Below are experts of layer 7 (counted from 0) of a mixture-of-experts language model. Rows are named router (the router's row for the expert), down (a neuron's output weights, with its number) and show model dimensions 48-95. Each number is 500 + 50 x the weight over its row's rms, rounded and kept within 0 to 999. Numbers have three digits each.
After each expert's rows: "comes before" lists some tokens at least twice as common just after its tokens as in all text. This comes from a sample of Wikipedia text that the model never trained on. Tokens count by the router's weight.

# expert 7
router:550429470444467596491499448477449530508545409563496654545447525526540516505437474404512535596530531554479527544498447521413444470481458478441530
down0:474597499503425478580509514471439478391435476507540551496545479509452525548432489564483581435471437552561505476572482542593534426492475450486539
down1:540588458413425449496547554486395621444463507540621521502554448481523475530485500436539431557418396505512577478483457540455585452525531526434531
down2:620445521606502522566445512566474496574573455508485484487493506512516487498450463536576559523486562526480572528492481469558478554482535451438432
down3:557457436504516495525454504483559452489429464447454448483553610516607609540528511548463549527501524457483562406533437492497496556504504520444501
down4:515455583474481539424461454496449449575513554457550568575514489485535484572465510442488523532518435496436554433544585510472505539487519530483467
down5:446486459550554548531530538473686476564482474566495502486464432470535532565436484542488510540553444480468430548399513464527551499481554559547433
down6:495435545538467450506543477453594522446466638590488536495503528457449505535518496499442555466486554498529473484608502546471494448487432585487533
down7:515470527524446614557509453496495459467479523506462531532594563439525380431579575486479431491471515493489482558595511645589526521525533588504479
down8:489483603535461471478519582478443477460612427517530461430454509506526475454431469540539528476497502512569440507547464452424545435441472441541521
down9:484543486545435508488537451575543543470433632551470493504512522604516580457521527501555579510516499538432468493478527480456503573464501495489537
down10:456594510446388502447480493519475392536473515548499491498510472421484568490525472447374539529485530511586443480462574454478524477491502425519533
down11:490455533525562530505442591570504548530472383554518445568467482473522561530579456527589506566466533498510549513506457443557525460447514522485631
down12:474464494517442445497472554499506521545533567509462527542431519528420524485505486470500555457451496486481563532570491516438455515494469543490453
down13:402504503533432490529569562470527464489466530453506480519467510468393476449494476485436507496449412481543473510417591482524361525478479456543476
down14:579431558494410469491503476453449575502531548428492592448375539441456538519462536567477506528552430530475458334543525414489470527500470477460477
down15:479439432490536602485528507558528603488515499498519485553509475535441505471545519449591450457501448469493465481515518513629442522484480362438580
down16:497502503545479551528496475503456543457526505568392485509433510552466419487576526545490446511599487514533446549516457468528652483532461531482508
down17:484546456505479421522425519481465538500551421514465476544500464592558534459521506539437567472527508440449394461443359529514488509528454560511507
down18:502444537430474517459607484539503553585509527569494490530481503433528632487390544545565468486456551491509520476470528387464390458451458403474442
down19:524487466618436438525472507399473455533530534472513441518464487542544561441444540408560568480545564580528445466464546444550376542461542460494424
down20:510479475393508533556508541418459540483551494496553455497508479466525415502522524466518471483462459519486489543477515449570514598486557435448531
down21:549442544491536556486516498478490528457465603571540493492591467482474456520592454567460549434527554438461527460511489491511522439445534412491577
down22:574450440481535474490527506470557508497578356472490567514503436537549494441453546566422519488496538531590511542509510559526569597517543577444554
down23:403582486512594410563449481421461506476468531492515469532418517531447491559545521542531514532497518558448524512525502500560458520447460451556392
down24:544495448546510539514524461463594559472464467495488529440432477392459553368558510519497460451494481448400582443496483519471508461464561544530546
down25:388532542448487460437447482554491488457540578444495517436535409530442436489576454411564569526580517427426490479497428518594462472461462595582548
down26:574546428437544416551555453541547485566459560457514568534465413492454445459501509534480593482504575490501554490498475457512641500507539655594549
down27:525521562487533609530499485560531419494639522603524501483474498444579489564508547539486525540424491472569524557458534547526544576471527516474480
down28:431426504489511558481597516557494500461624519557481562514650487455465500492511480479526397482526461498470483556551515482532558567468447503483459
down29:504487528551567545529491374441529567455501556578515494623432496580448384423458472554541513498456496488587510517536514585537515522540437418503590
down30:370516560514483448434526452425524489446491501544577447439559553552517571431444533452478434491419446474560418602494553503541551488539434490490374
comes before: " ", " —", " −", " +", " .", " \""

# expert 5
router:447501455503528535576495421468477445510475488564526520474554525521512494422539569542494545463583414632585426552499408525502610455506484507499453
down0:478511588471545464497501441483471513466543474572487478511482437467538491547559516498572475463535569585546517572497582473501448495580459441335482
down1:450451526511451429513519547531441484488588508460455555515457523525508510479487462454579544576556569589547535490418551536495492457560583493449484
down2:593594465491574515546535526415448526492544502485461548416528463453578556523573460583511487472478476517398487488501452469496494473537460561507532
down3:488595492457396462573511444445425483443492492484468624372481459475546382541430488485544491431557468474621463521438526508394410488465405479482538
down4:596406520538413511497555548519506547514480502460532480450484467468503549432556469439544491551489528459431512530439499506465515484533516522492470
down5:513495437540530561468490571407480479503427476510493535525464449475484626446498440563438474537500547546554589450485466548473618587476521441431424
down6:468455485506430480592507552584508520503509477491444549494458500553561555536572457406515486496458540393469418524453521520406519487517457530465462
down7:561508489421517505478525497435464503546553528560488512469569461596542486571498535464531353439609479574548456469469537489581512537529537472616523
down8:501571434486527538476493432434497500501553463508534569554486518568556605498428441520524511396473508516539492420536428531486503502493522527479573
down9:518436507484544529619419479496461514573514455424451466555435579544607464496540443533605507527492519533485389543488384448445467440510527535528541
down10:549409398453573510449458527472450452548380443550527546484524503523519480593453474494445537459534534490595495486529631571496426586510475500473520
down11:458476533379492451578480494472450470499490512497526561556460506504495473465529476515459527520505518559481426428540459553522594536442500445487535
down12:511548662481385503590579485562488513519426541508467470483445529551528509467525495546506495561490454531467426475580501530444628462603540539456501
down13:527463440466486616479538508528502499474495476516461479387526518389510535469463553470486468423532532517482409564448570444527517511453421490436403
down14:401588495515564472434588445576531438524466483410411561436520560487449562518480498511495508455422508511446450523484479550465515491531496471470487
down15:473533559598589506503483450483485515533466520401481463560528516581403490625495467506531454510506541481497491408466460519502470561568552506501561
down16:482510537547486440478490487468485491478459548562474608469499523418377493422636584502533526509479485515523533416621528545484441535561390492446557
down17:569437515435457491444540457395428535521543394548471485537584450508461433424541506550516503510552481461522525414518554627482447534533544503505501
down18:485459556537517512490532456520530623476545544487417516534469531570433472475488500414451446441624580509564542432510497459494542549526478530395486
down19:531548510460495535507443530468513420616421576458483590553479542497511484544528430355523501476571523591518521458521464496634457519551490443570640
down20:528434487467553441497535495396500553494541537508505537453467359491515538543567451483558506595407510535539478462466469449492472536435494467384500
down21:516475541449473550563520487432521570452550508445462569457586468542580582449524509488499555565535566547532482484440443487485559523630393603574559
down22:519424419438441430466530509561525598487526426565520489518394510542597480509521495543478503485446440528572531534413644533462529520491561477396406
down23:444515479540524513545539417470533510513517498487521453528495488580550538474527407463584452557510417568470436554518580508583444512573509573454562
down24:463431450525445605444578478470529517492511526580453543610513514487436506521538644463503488476487524522525487504430459520558579431511522513520524
down25:520514478505544472362475498465530504603531448475483514533480521469476401453492562449521536535453447570506518568483489546473391515464471553423461
down26:448478443471545577414480466558413545553486533492481451483530473516479454584571488486562444424509425583431427656553469503475495478424423605477470
down27:488427536555450531444409497584448507535501593545471377423503575553558354488520565608499545529496547521563537497437508458489417424503542447497482
down28:448565563599498518518559430466452549475495490473470524579526476520561565528573551494470509408539600452507479514537479447423518517477535505472442
down29:567523575545538491579492524484471499545491466498520576530498553539518470607435537473434480395550454551576508437451488579525438541455481445563391
down30:595458517427589519436569492570491609557492473533505400388541476492481437524435473500593432565407549439542501465452528478520406509486458476598469
comes before: ",", "i", "a", "\n", " (", "an"

# expert 0
router:586519530528538451553447513538464511519499567515439508504449498561509561533553478493563525536505494543472456471473443494454548500478524445463505
down0:478562610515487471536570439493509527465445570349611537435554514468491434473478434487428529441491477553494525404449435476459478451406485518505463
down1:499449511514422465436491428517537539521482445578436447442497463524480494472432538447559480512515462480585562499477439512587356528546447496593478
down2:449459377431526593491510489447519531472541572480467536450485468430436508509547476433515553567477542512441527468395489507491478513525498509526485
down3:536413562504525405616502587521518483549554565515491498598383530560495434575361484437425515518532539482591437515496513485476484510565523574587473
down4:505489521428501425413574490514538536603487419513556479502517501510484587517471584580512530490479498526466547536449470482559431473493557477554488
down5:477498487502565519562491541513502488510450526522613530540491577459487437448509536497515528444435537455365523547512517459486470462395422482510527
down6:588507441499522541510503543516519467533485457582457470623514492449469576533550554541455545430533485450552509491407526364533431547475548427562539
down7:557534462475582493468495500520518485486437528509563544504434491466494496440557483509406483539428495547563491556444378518509465541428537474520559
down8:568560532469445488535466526570498576484448443500511496535463528516499537484522565419465513469449396419597514475553557410406510511512494518516589
down9:553519455499505409465539538494523487578492467528591461444494454412559413516488484488503479512515458455511458465492555570490491454503536522580563
down10:434566540458573450497582503506444552535494527455562498546425492417519535431507506428471578574550488531484524436516530426480484573546544496450487
down11:562502498543575525471548442519457481488570435510549425554539500482431571489429557533518462553445443528444512488527493476499504527460466511502555
down12:490411484559496427569443524551593594437495613528500643491595474493531519463479555416460546550504487528530509472551464549470494469521560485490470
down13:497445499463459512493556632472564541471549456454511535514453497545577421507484556472602540513489377479552637480398503516458480504509501487458501
down14:579454497512644501480543580466538474513503550530470321520501407414562471464467460475560455521527500541513493503273458443516516555429519480398516
down15:431458502572482524483504468457505487506562568538428525586444561443512407435519528544518459510415507458480524488508490429488555456492513409451597
down16:464506548529534465411551499536472408543509571569516491511503591471508474416488528559517528489500461468501500485522586433379375490440425497449438
down17:529542459521445472490527531502475500443520441507583514477545478544553564552573448592555527554513461485515604484540512366467515486547358527475582
down18:547498512547559443542514431472481527537532449489507448570505550509563466469574432511477533563496501553534506448568458510539430469528515421387514
down19:451510476541548444525457499435522470517537623522540518470476442490564496470595505437494530506419502489544421556479442481405564489502542441590438
down20:495559488452454480509511449558484507496515557483445435473543468559579593457506504509478553568436465497508415475547433436630491484511469481449496
down21:503444504553419393480522534630584469497458576520433529543532502560499512547461490574497490524540491545517431590566514411444535462542465517496445
down22:589485506628482502446547457462562457487548440449534587505544530463454490554432451499479556476550464586481522491600481513564505500569525456464484
down23:460465484510510466574423559494501512556457599550398463483495502547491476516521526579531534454533410497549433494572501473538590553539423519502537
down24:487496516513500468518458465491499511466440536419520523427548528554549381432508507475553531429511486497479519478555489561523442489486465464465527
down25:506545597503540456492475444495454551490470511525513579603507508490563573483493457391496428442514504505519474530403477506503490466469588546451541
down26:421543538522569407407567516559516414581430391509473516449464476448424480540508518412545414529531594545531485464537527466467456583519463537529496
down27:463511514497411531512527490574526517472529492476489490558508576369490435553490499459450512465462542492588559443583446485563489500557543501509469
down28:537413490510473451455488583539471484467524575477571577586534407479555576457499503406519426532446604565558408561503449487548483533432494442450553
down29:481559490526461516533500507499547376370507418566529464444493632429521419535508559577506471546450526548462514502519484457524412473629482446520438
down30:580475561509540566580484478462446471532523468438478537466543433514564525531529435501490467481538562584528460501527558459521498579470513502535504
comes before: ",", " and", " in", "ic", "\n", ".\n\n"

# expert 14
router:441508595480500465525516359576548485525542458482516606353405409583492580478484532479548496603371453527453442497460488557536483527461552518470518
down0:495468450537508429523559522472505470577586574523479474409654562579391443503475548513495458473428566503445430470476489381583514570508490520462648
down1:574464472502452563515467477436518495555466535531543545462477453455435538525509423484488514465507525456479532524498406520519486575458522539407459
down2:553535559492493587550523551595546606541451508442472535527428546573467510486413480532468591472571402517467506466479450594497566514476449429507544
down3:470584528459523435537560450433528519506543550560546566493522518407446513409516514411544545430472552529537466571564544515499493485496556493437548
down4:575531490581418506574550495537460543534555474552477413501470553502482555500512537432629501516514482539511503409457574422502504428448495426529451
down5:488574558492474627500522552498477501453539451599483432571476436434530421482498584569467447530486524609521403565476572489576532459553549464544525
down6:539541605470454500494486582499525514480461467525538441574530548467529471567543509481528488460527535476504596450548487382517467503589524451496464
down7:509410543541527548525499497476377499440484487528486538537444495490476435520466532528499456505591492537500433563510530493526484519417461451510511
down8:485440510501487464444507468578520553511521505549463582527572476460499495446459399440530472460587556517487572628514515458495574471492439487505515
down9:537498474471525483439500462449535432551509563540417398532494569425535543371481499473511410489552467466448418476494472533478489453469516511564556
down10:568440414501510576477486556511475482472506486517418472534545521492469460496443434517507469577467501546488534584488439459486527543525481506485542
down11:440452419485466556540565433505494542518573425506491502559520431494434448504504596491453550549524442538460543532500468568479513479594532535611510
down12:462491497535459519549529509447487518495473513560532429535575488541473524494457483562488438400483599559527569618432398504538513535402424514573557
down13:445499470405527586463499467549535497502550547473518486586379437501438507442502456533477513416556467616521568589532551459452505491505492534541534
down14:469523522410564602539573561504549545449488546544484465588417442489549561496484544491472465535517425559548587528481598453413580501537487495539624
down15:460503528387438461527548525491393564507560520482401440474481507537550390499482496478504445460506426502491453516502536523444451502441428477597456
down16:454480479581450522505518534552520513302481562490440455462471519375568433528475433608413504482567501479445471487511525418503493461444435541533627
down17:482524468535470521499496455655570465402540566481459509438465517508438533488545449427521544553427471455488447433446556536522527442576531536531545
down18:441442475542500547559454540577502441469480538522532496479414479525525585506547405476445472609530514541464522469505626537432473423468498435581468
down19:512409523487496558572583532520530485451537431563489515430487478498486509516553475498536526441494517537552412587484496540546438477482501613527390
down20:518560544628542520478494541567546535418379430491559456527495469542487428465472528558405432430588483547443452436489452494495546491542571488423530
down21:451471551447531471579456519499560495481521544468441446619558471570464462439473484579593402549483397524525469380613504555452480508523567432546511
down22:492375456583429451484479504534509509529418494455486377508546444514507446486464465548547486522537436481475623459490559475434512497536486556437410
down23:526433474489509475434500582505522486525466512432574547548414486514497460543536586475585470451456529540559534464426549575560503525578584451590466
down24:472486512459546517572482495520569595464434470430545559495647557482538606475474532434509480488440497470483460545601462524566396487546545501491543
down25:538500531549465519506577514362437479479494431554498540458488418441534533421486448468515526459533489470504447515415547481494597490487468450599400
down26:457462496329541494428491515524577348519489537387506498377537569547530555497494537436451510557583528462460529577497512501494448530516505510505480
down27:403547521551574514464540522460587515461482478555518454547517500520500462520447507468560613463483507466564511543625481536430560573476448436528556
down28:512496518454417484510442405576436523575481451541511556420461459568485483485431499532536512465480595451497487462408494561550602461529414460546498
down29:606450520448506515476480472414501534422512509422522475438452519560444510554575476473527516465558504544516456531474583620474442568536514537500498
down30:485536562600495479461571536540478557524514548480518506561502431524472494490509526428489525466490499534540538431508471519534495442539477453563425
comes before: ":", "\n", " |", "-", " (", " /"

# expert 20
router:418514488543586533454481435517524545501534523455516518504490471544522484431477511538493538539451491535571524427512442526546561420569571466403549
down0:461531526508489461453391498548560518457517579444476562521493521480527553580484469487493578448485438424490375429479531460511523576523489614523478
down1:447490501518616411581467465418485583467488515481591514431544452524503557600490480535490469443504411429531471582496528598662493511440515418435534
down2:529499396421538487582560450452506547539562461587572514502569562523538501600422520557463517511589519512507400544413501503589456412460476517495488
down3:521497397569554527507508481494649515522534646450555474479572538527515533532511490504528563434508502522451486577564508504517563556503447546436449
down4:596584563520519534445535577581533566521523438498593383545532490470482626536451579491561416524454549527509568460466513485461482455466502511528450
down5:489516570461589478482491505585499526452450609452513538491453584479439562580542498517556501500530543501518527499544492476501400499509530531504545
down6:485505451402487473534442428441504493598513453483537431500445500518416486482531484512452425478410534446458546512484521521478534481556486477534462
down7:483519595480505543581509431433372455545424550487497497512506500405416432496472536357424435463458410463538510470548505473507445470453439499516503
down8:546495481467488516482510548493439516367616496450550514601494460509490462495435420414456532480455371485463524498551518453449490498518528510489491
down9:521547487418545390473595582396581555478537575483514524416521536458471516471448447445464564490427436553511502467519459541465520527438552572497531
down10:443543498518533462481593472419487528414544414514373503460510475519484457501583447517422438528432534546455525513507392508438510566598475525534547
down11:496525528539448547475488512633492551607494572372469435476394523496538484493540548505520505513535449472544539548495457429507461613565491527461507
down12:427468499471491598517601458497443457516501470598490535561462518479553512525520525530436375401500489411535490413532486436424502456504595539470528
down13:458502529567392527529490482494494505549468490497478451567483470500478531453557489513472538544492490516502488481548477534498444514390476510473503
down14:517430540474550477569476526545525477457576512518465528542385505546546597443505545445554391450424467523506538608528506548552519517521510476474450
down15:533466510456549473540509465501583518576474437561520495467468497546510534454436523547494497429423481434544440513429455577546491478566458475466498
down16:376445493417452410482517546532487545465538518509576554603492588581400520528474530472478476485544478560456492464518474532533502474457474478443470
down17:446425557467447384455561541528543541486609595514507594415584552501508548503468508464418462510453617480473586516520567495429529543431484560608451
down18:519510572489454495505435512493571531536500489562511487452454552546405521402397537499505418444481568417463459554548493467464615576506531499429524
down19:466513545452505472356405574547478513502497452440492505540525507493504470532404469475423515437539522447538488507544575490454481508441569487459638
down20:496521476528587474477540543401517471501503430603547425516502513591486478542522445587506462570455424501449449601524556532476482488517461547474514
down21:534444493532543511583538511497463515432493515496440525543448539592467515625441508527567404504465423480512506583466458503596581517477538548419485
down22:541393490601482499556508469530488495514510551446513484533567502503436448572426553446482491525504607480421561552543481465619577506498465471483520
down23:483556496527441480486435568493474446524561512439507472560566572533506503534510412451515651490484494402528440512475432504421480499517546452482482
down24:518407404436470421547484512544539594503604471457501521527514494504567493627457507503474466402562491395507447486471433466610447438485471475527536
down25:541571507471550544443439583569518517526593464509483555472498612456485505436480450457555485524549472528461519425422526553443537482526452665453489
down26:565466456511440547382405394514441416581488432493552543527524498613494479461540542571442491498548489526496566467490549466516554579579449446513516
down27:508528566487471579463553570546546368455555494459463470520566612372449500505541574537501538524533547435595464431535450488492501487492447468435473
down28:475513544584526462458417453518420484440426500541568543473638597563540508521531542449512490489474465548455467472452401557534483444468512501477464
down29:502503509422422636477473599488498480445511542497537461487483507467475480542510496495527523423529550470564438467491413414482492507387450483429519
down30:445447520588533569545556430458443424421489496468523491533524573478539522511437447529472461450518444459560475572525534593524519600524540570458501
comes before: "==", " The", "The", "===", "In", " He"

# expert 23
router:483519467510454585449405486521524537508493508600463473519478568581462555455419483534513443488477504531558464508394517485553512398442492478518513
down0:525487478433515466517515501554444544457518495502412481424405490496490445499529550460462506499569434407417497471573531557499532560471429534515445
down1:426456456454560458503547493561524539522496562509500502575569483480406441614515468526623418441535489394555457484514408430525514530520493510442584
down2:489476447576462567421529535386554510454488428486511509508604526573520495457401487502505481432521621528506547413443520352518516558501442492485421
down3:559538510556432496490536412489406527559485492496514484541580504480505487496539381532490482445492424466553422533466501487501479469551570514473480
down4:394463550517569545380434442464385509542419471478505551512433484552459454593450548638445447439443429575558543440610568538402524541463472556524545
down5:584539503522472412568417439571413463490478501490384530551431570523477452479505513377434505519580480541461519467454591433524603455497519585481483
down6:519437466555525463457481484559506493488448526465445508500481504493424509488468531521542572553510493483535442541568486481560561516468346527470474
down7:493468509579547543529543541435511510471453523478482467560533558505521554397420547436558540477446526477524504389528515525482479477381450473496503
down8:512489474370551543469604463503399476485519392489585488523468497485500444483481448545416505530536503564528497441523535564509505573446602416467479
down9:545446539478492513497483530579451465480449509621536436564519465471453472600488521394462567452458565479368573507539428494491530488440600431564451
down10:449471474506530413603560568546487504489499539437517512464525479358434476495484503449455536480488412436490514475525504471503493509574466509546571
down11:493500498448528488474483516537426514521447410546572546452512420477419574467583532531442465478449561496482429534484427431438503562507548577454458
down12:498485519511480385607420515420613429451484526513460547430461559464451564489495568483469499402394507514564494512544494451483431461487557367489470
down13:507457433546532436475561519476524498408564457495420469497465559464564496446526587449515523518483513543527476571464426430573509516470551554447572
down14:443457541545500466503509546494490484421505569454535555378419558562450482505517501447534588441475515524435502487502502431474449501564505447430517
down15:551499407430436540439575405470524455465517449444512508496404446494408471583556510499524560431471463513430495497513431549441482488485497487543426
down16:497578443516475518435479548522582499458520506473397422380553500503508509510410490488489525449472543502552440562457389514551424370463477581562452
down17:516458564537499502534516459515534554497365544547519417502479468484590463510488507449499437494581485505436467393376392454443438526521576542453500
down18:532427411492457489450469483525622499541391529575447484489472424363488424539533505643468479463487472469577549505498500562492559517480472511482461
down19:526503572392450518511511510489459484472540507517541456591550394502446504549529490588459478522440494465502451424516553504548577572457572536574586
down20:450466479556452478441508559505519500499614501440538486452456469596550499584518518511427504490507511475458539474501481388513430457490567545425475
down21:520478469504495509445578420591507500505438582482534548492517478458549573523467536462497547513443542558482444462424507504538576585549488466503483
down22:445527489466519534504513490540475509484420591482435562535545513554519481412506543486469455409467413482551410583539517589492522456460579560620449
down23:484458482513520418508508605437411448496566521500514476482563611465562412544587443442356584451507420548525488541551500480465559538546497466549406
down24:502526567401551577554447448533458468386516506435492563511420544515444509502454502491508498495472429418527477467507488536461560495458483450496533
down25:458493460499489503482497444540508510470489488509536532499568518380372487632534547411526539438490524598533405456551476438520499482570466556504523
down26:532615610573495456497476436534525394483366508516440523386532505527386494461486525419574507488517457475516385552557527449496489528496502502496534
down27:551508503470516477528478429532481434509496442549395545491442459544474486525541407526497536545535562569395466608481524397451489533523549463547505
down28:491579512464443505490523548486448506500482527499564469500439506481493604537521494491437462523488403452499495509545417448507453611480447478547499
down29:457441520529543471545615443524453661578418492532510580483541465525556531555541491530441485590452537517432500537488607507467474486601515516569491
down30:511530397513539492489438502547345500477539635536610584550534486529541485461465531455438393409492552526550500497509543485416585598575461503454495
comes before: ".", "%", " |", "0", " km", " m"

# expert 11
router:424417532548520457495488482526477531538566493523488544397420571526457545449514503466529471566568481502487439421470478491480512507447486437515470
down0:479331450431489489544468456541537550524508502517424496507422465467558571576407539505595511475577467497566492554506512557554489523545537513548442
down1:557533516543549486550528443528538545470546477410586501532455500521526428513526497533514519517517441544480492568521416441496421436501441436555536
down2:441623429511611492438491457562446517558513459558489494480553502504462561532459493574550483525478471539463493505427555526466492575422557486522564
down3:444580534556446487475416512518504542505464546445449509460596526535535587508479492493471544487402525505535481479456495594505461540460422480416508
down4:537506418513458473415460431482524477555465436433468530524573479507559520510580487470457593519479447424544537505483480535502468523526582600549453
down5:563462423525581532501491463514491499487572541518528545418584530483503475480494564523495548397583423595438435558557507495474556470477532395590445
down6:467633490434453468474455530308559475557465473593508417535591520497538432522474467531434524477446555551498427424493515486483503442509469456485501
down7:514514505534510446533456497624436528583524575521554414471554449467489430463524483581511503696447525489513462497513478552495427453531404473551386
down8:495452463488513428426501497561600460589504536457517529469529436502549625469540476497440613598473573468372527540479446630493413493602511544597521
down9:503560467494564546523467489514477488425503473572598491530598463547489461463536507586565509524482521530454581546520523566468454509463503475616474
down10:492457495509407459548513626468500499451510574544426555463585475491507518452557407490527518537546507510516525396540539513597557479348611494462462
down11:562390548607424453519588509499488507530486459395484532451402524423501545517513497489494506488526505519437552487441534513427403482560512530400520
down12:463502496595391506489476481480502499482456515483534551487443484450465515511549512508373437471503464565452563469434494479561478530535459561446532
down13:438497515498451557493562478459515404530487470544475587531550481493607546532529561429557471533531528428571617476511471483463471473542469572513433
down14:488529571519479511502532430500465450530441394444496479537509466454505473494490496466459526506520519474526522487521500465506554496501463470551549
down15:442510493590581454598517554457547541492533492489475479511489560486426497550494448445522508524418452531598479526467536526431602412560503520477622
down16:466522475433555447475518523498503463496479461510609391554515490457548565511594570462528519455517478574548541523531556474517566498502532491508458
down17:476638601480454485582563426409514597544515538441481535508571549492526452478510408520499463474543438423433508410525538398426511487546477571491458
down18:447472517587489479395455498519529518484650493515500554386475522526492549421503534520425522481506555524561503490505480517518469552457513472486480
down19:507498515511525475517465452538433497513434545468438489562550449484524516471468454566527427460458434498560467572461517592509421504409569493568595
down20:444487460494483439483474551545491505479447498516406429494440525443475426503555521510480465589411496455485478506495424485471501545465433551447537
down21:512534481507369524424567504504371448443541522556467481510457446472499468543522509523433473462426515506531459496544515516450547468550554526470582
down22:503506512547466467575479613562466545508514524523546569392432494517474445535531525500507582544423478471421519499481507555484450539571419567523526
down23:486509524377592374528484488525475513542478470504528561500497500478542481510558526483513540540486489486506497446518410495503510505481417525456498
down24:582538488446492524479502477462474557536422335548502428592467467471451424514422484502530502522497552471508539564449565459465517498495444487503562
down25:574516516549569553510540476590492522466524578548504477455594451444496408444463420487507411452430551551521504497426427448489467487496500544509533
down26:433510473536509513479414524556531470572423491464533504446500474511433467484469434510463493453467508476445548499529465516480546546568475458503566
down27:468513420422436472504492509539376482464435556400457605459596413535499603515488423490445471374425483496456559476488531407505481429506426451442492
down28:532500584501544436541476482421575522593549552506446599562431532556502499482485478440446630486520497483423534493524524518521470536423555531506499
down29:473532581514435640555501480541565375562554479505531535551486482518489497470506576514381567505534480397505591470530539517595585497511581416561526
down30:475557504550443452584555481502437544510482570466495507484473476508516516573586507396450508500471529555468520458406478591507531442445462559524589
comes before: " of", ",", ".", " to", " and", " in"

# expert 19
router:467506419507518536526431508545593532520541530474467534450524466447527580479510568458474531454496537564555573527444539468469471599575609506541591
down0:497566439494572448495515529517502480510546491486481472519454321611414615490444454554496524503572491514478495492450547476564449447601543474475454
down1:460454473473571444504480455505557539503574525506455464469530544525544525465425555640495505362568487563555460459448524532499469448460522497471464
down2:541433574505508468473528567518467571499577555438487505554517534485645542534547490534597436534465542523490505484521499429557495565514473466453580
down3:499450508484463384530417599526442442490527499500573518416507419626473511480509535518586402482474474545413469513521410474528473453553506589442521
down4:517508475461547504426513500470539451449458523557555506396519535503411564547505531489518399508480607519473423491535520405581523433516424387530382
down5:497412560517469476586492381476530597456406535583527453488533415432351505505493496545493464470459505479489495511517463615477437508539407570470459
down6:514486627540457501519534555473581522423431585617481410466492482479532601481544522524423500519519475499549583443500529431516464478556545567541475
down7:505452514465457518519456457573438472546533477347500559477566517461489555458530430485456426506506516552495557449505550605503602525466430376513508
down8:426529557565536448523478497506437632476574474480476486478414518583496547527617570420450554549407529545457507423544537485441490498462607487458479
down9:482455492501521461511429472500518532504491472480555492502484425562545499501443438478523500555470544553534476469492471417604549602574506376428431
down10:447539473436582473508443428527411499526513484456510545449480475547548604498397536397520632476401548399490479496618501525490444591539474515524526
down11:606482537512392562463485536525479517485506496515536564535526504502467438540532431415601435427533490633485533522504455497499510527529439618550540
down12:486504492507482418574490497494515452613555458506516594530419425556504499447554465565533564620565439544508490530466486373520441450405443520494495
down13:485510495557401479474470488459480478472432549520483483500417432526405441541510509581539463485439585443507468543475574497434551499429496593429488
down14:540477550559484571523591520545528569475542566512610486464534532573436531494520611565583551428420478566510576521574457402524544483529467542524461
down15:479631533500512618456395501506541465405475507484569450555484471524471475517536510516504565552474471597456479442526564496461494457535582536430490
down16:443413494528439490568545543444558458493440486500516524476446544498439483580477595543541498559497518430487457478482452504591492623613544421539499
down17:407519446392497557479417529541575491483503541405457447593584507467461421505506506471477471454520491508522515496512551374508566509441490437441532
down18:502496481606572399484524422577492526484470421514472408482541470550519513460530544552520508525448524465637541476405388442537520539513568533466480
down19:467441533537554487552549502528523545461611538485542485502512491492449613551489470455542516585490509532499450593514512422441406513475526472453424
down20:501606457572402519456480476579411496518451406633422461540554488505462547478537513529430423543463486552529545514578404507560550488569430583518583
down21:482459508556519581518508440540453550447480490515546465461507592507509526453485502590548490568507515552501569576434476494536483485494608518460544
down22:417467445470497465534411452430520507526612536552539467465534479550501542556452488507615485547489518431546382546404444457476336460559501441502549
down23:525549495385561568492515499480520452422477406537494503496489599446504568536470538394466520450433531529440524538500447418456404506554438509455515
down24:412442480490575534450566433542502554469524490486535497422543467528414532428412527508441474479535508492520447513520563485536465460434500609421518
down25:411520577528500483475535511441490551449452428590509502491464512556541494497566493510373474486525464592542440526497472398410446592429461415433472
down26:574554470378455492512531526476430495557500476543515490479462418518515440472461536473584472524525562488545447488486442448612536480507450416438429
down27:490455481540397373460463548518590533470549558452467424437485466487551562455479487554443468548605459516568520530492401476485504566466457432540558
down28:438486462478588529465414546493506467500543520462547485577480524479483421429593409523424578509475448485481519440516464489556503578516518421503560
down29:524546480429552498538513513536457586549464439567572580464478509503472470457482445543526418501480527597500452493505578451424449436469510564447469
down30:594558455539503499483476544485586447572424518490509543507514442435508596439513532387504495411598406462513610448518532504516523540529438562501555
comes before: " |", ",", "–", ";", " (", ")"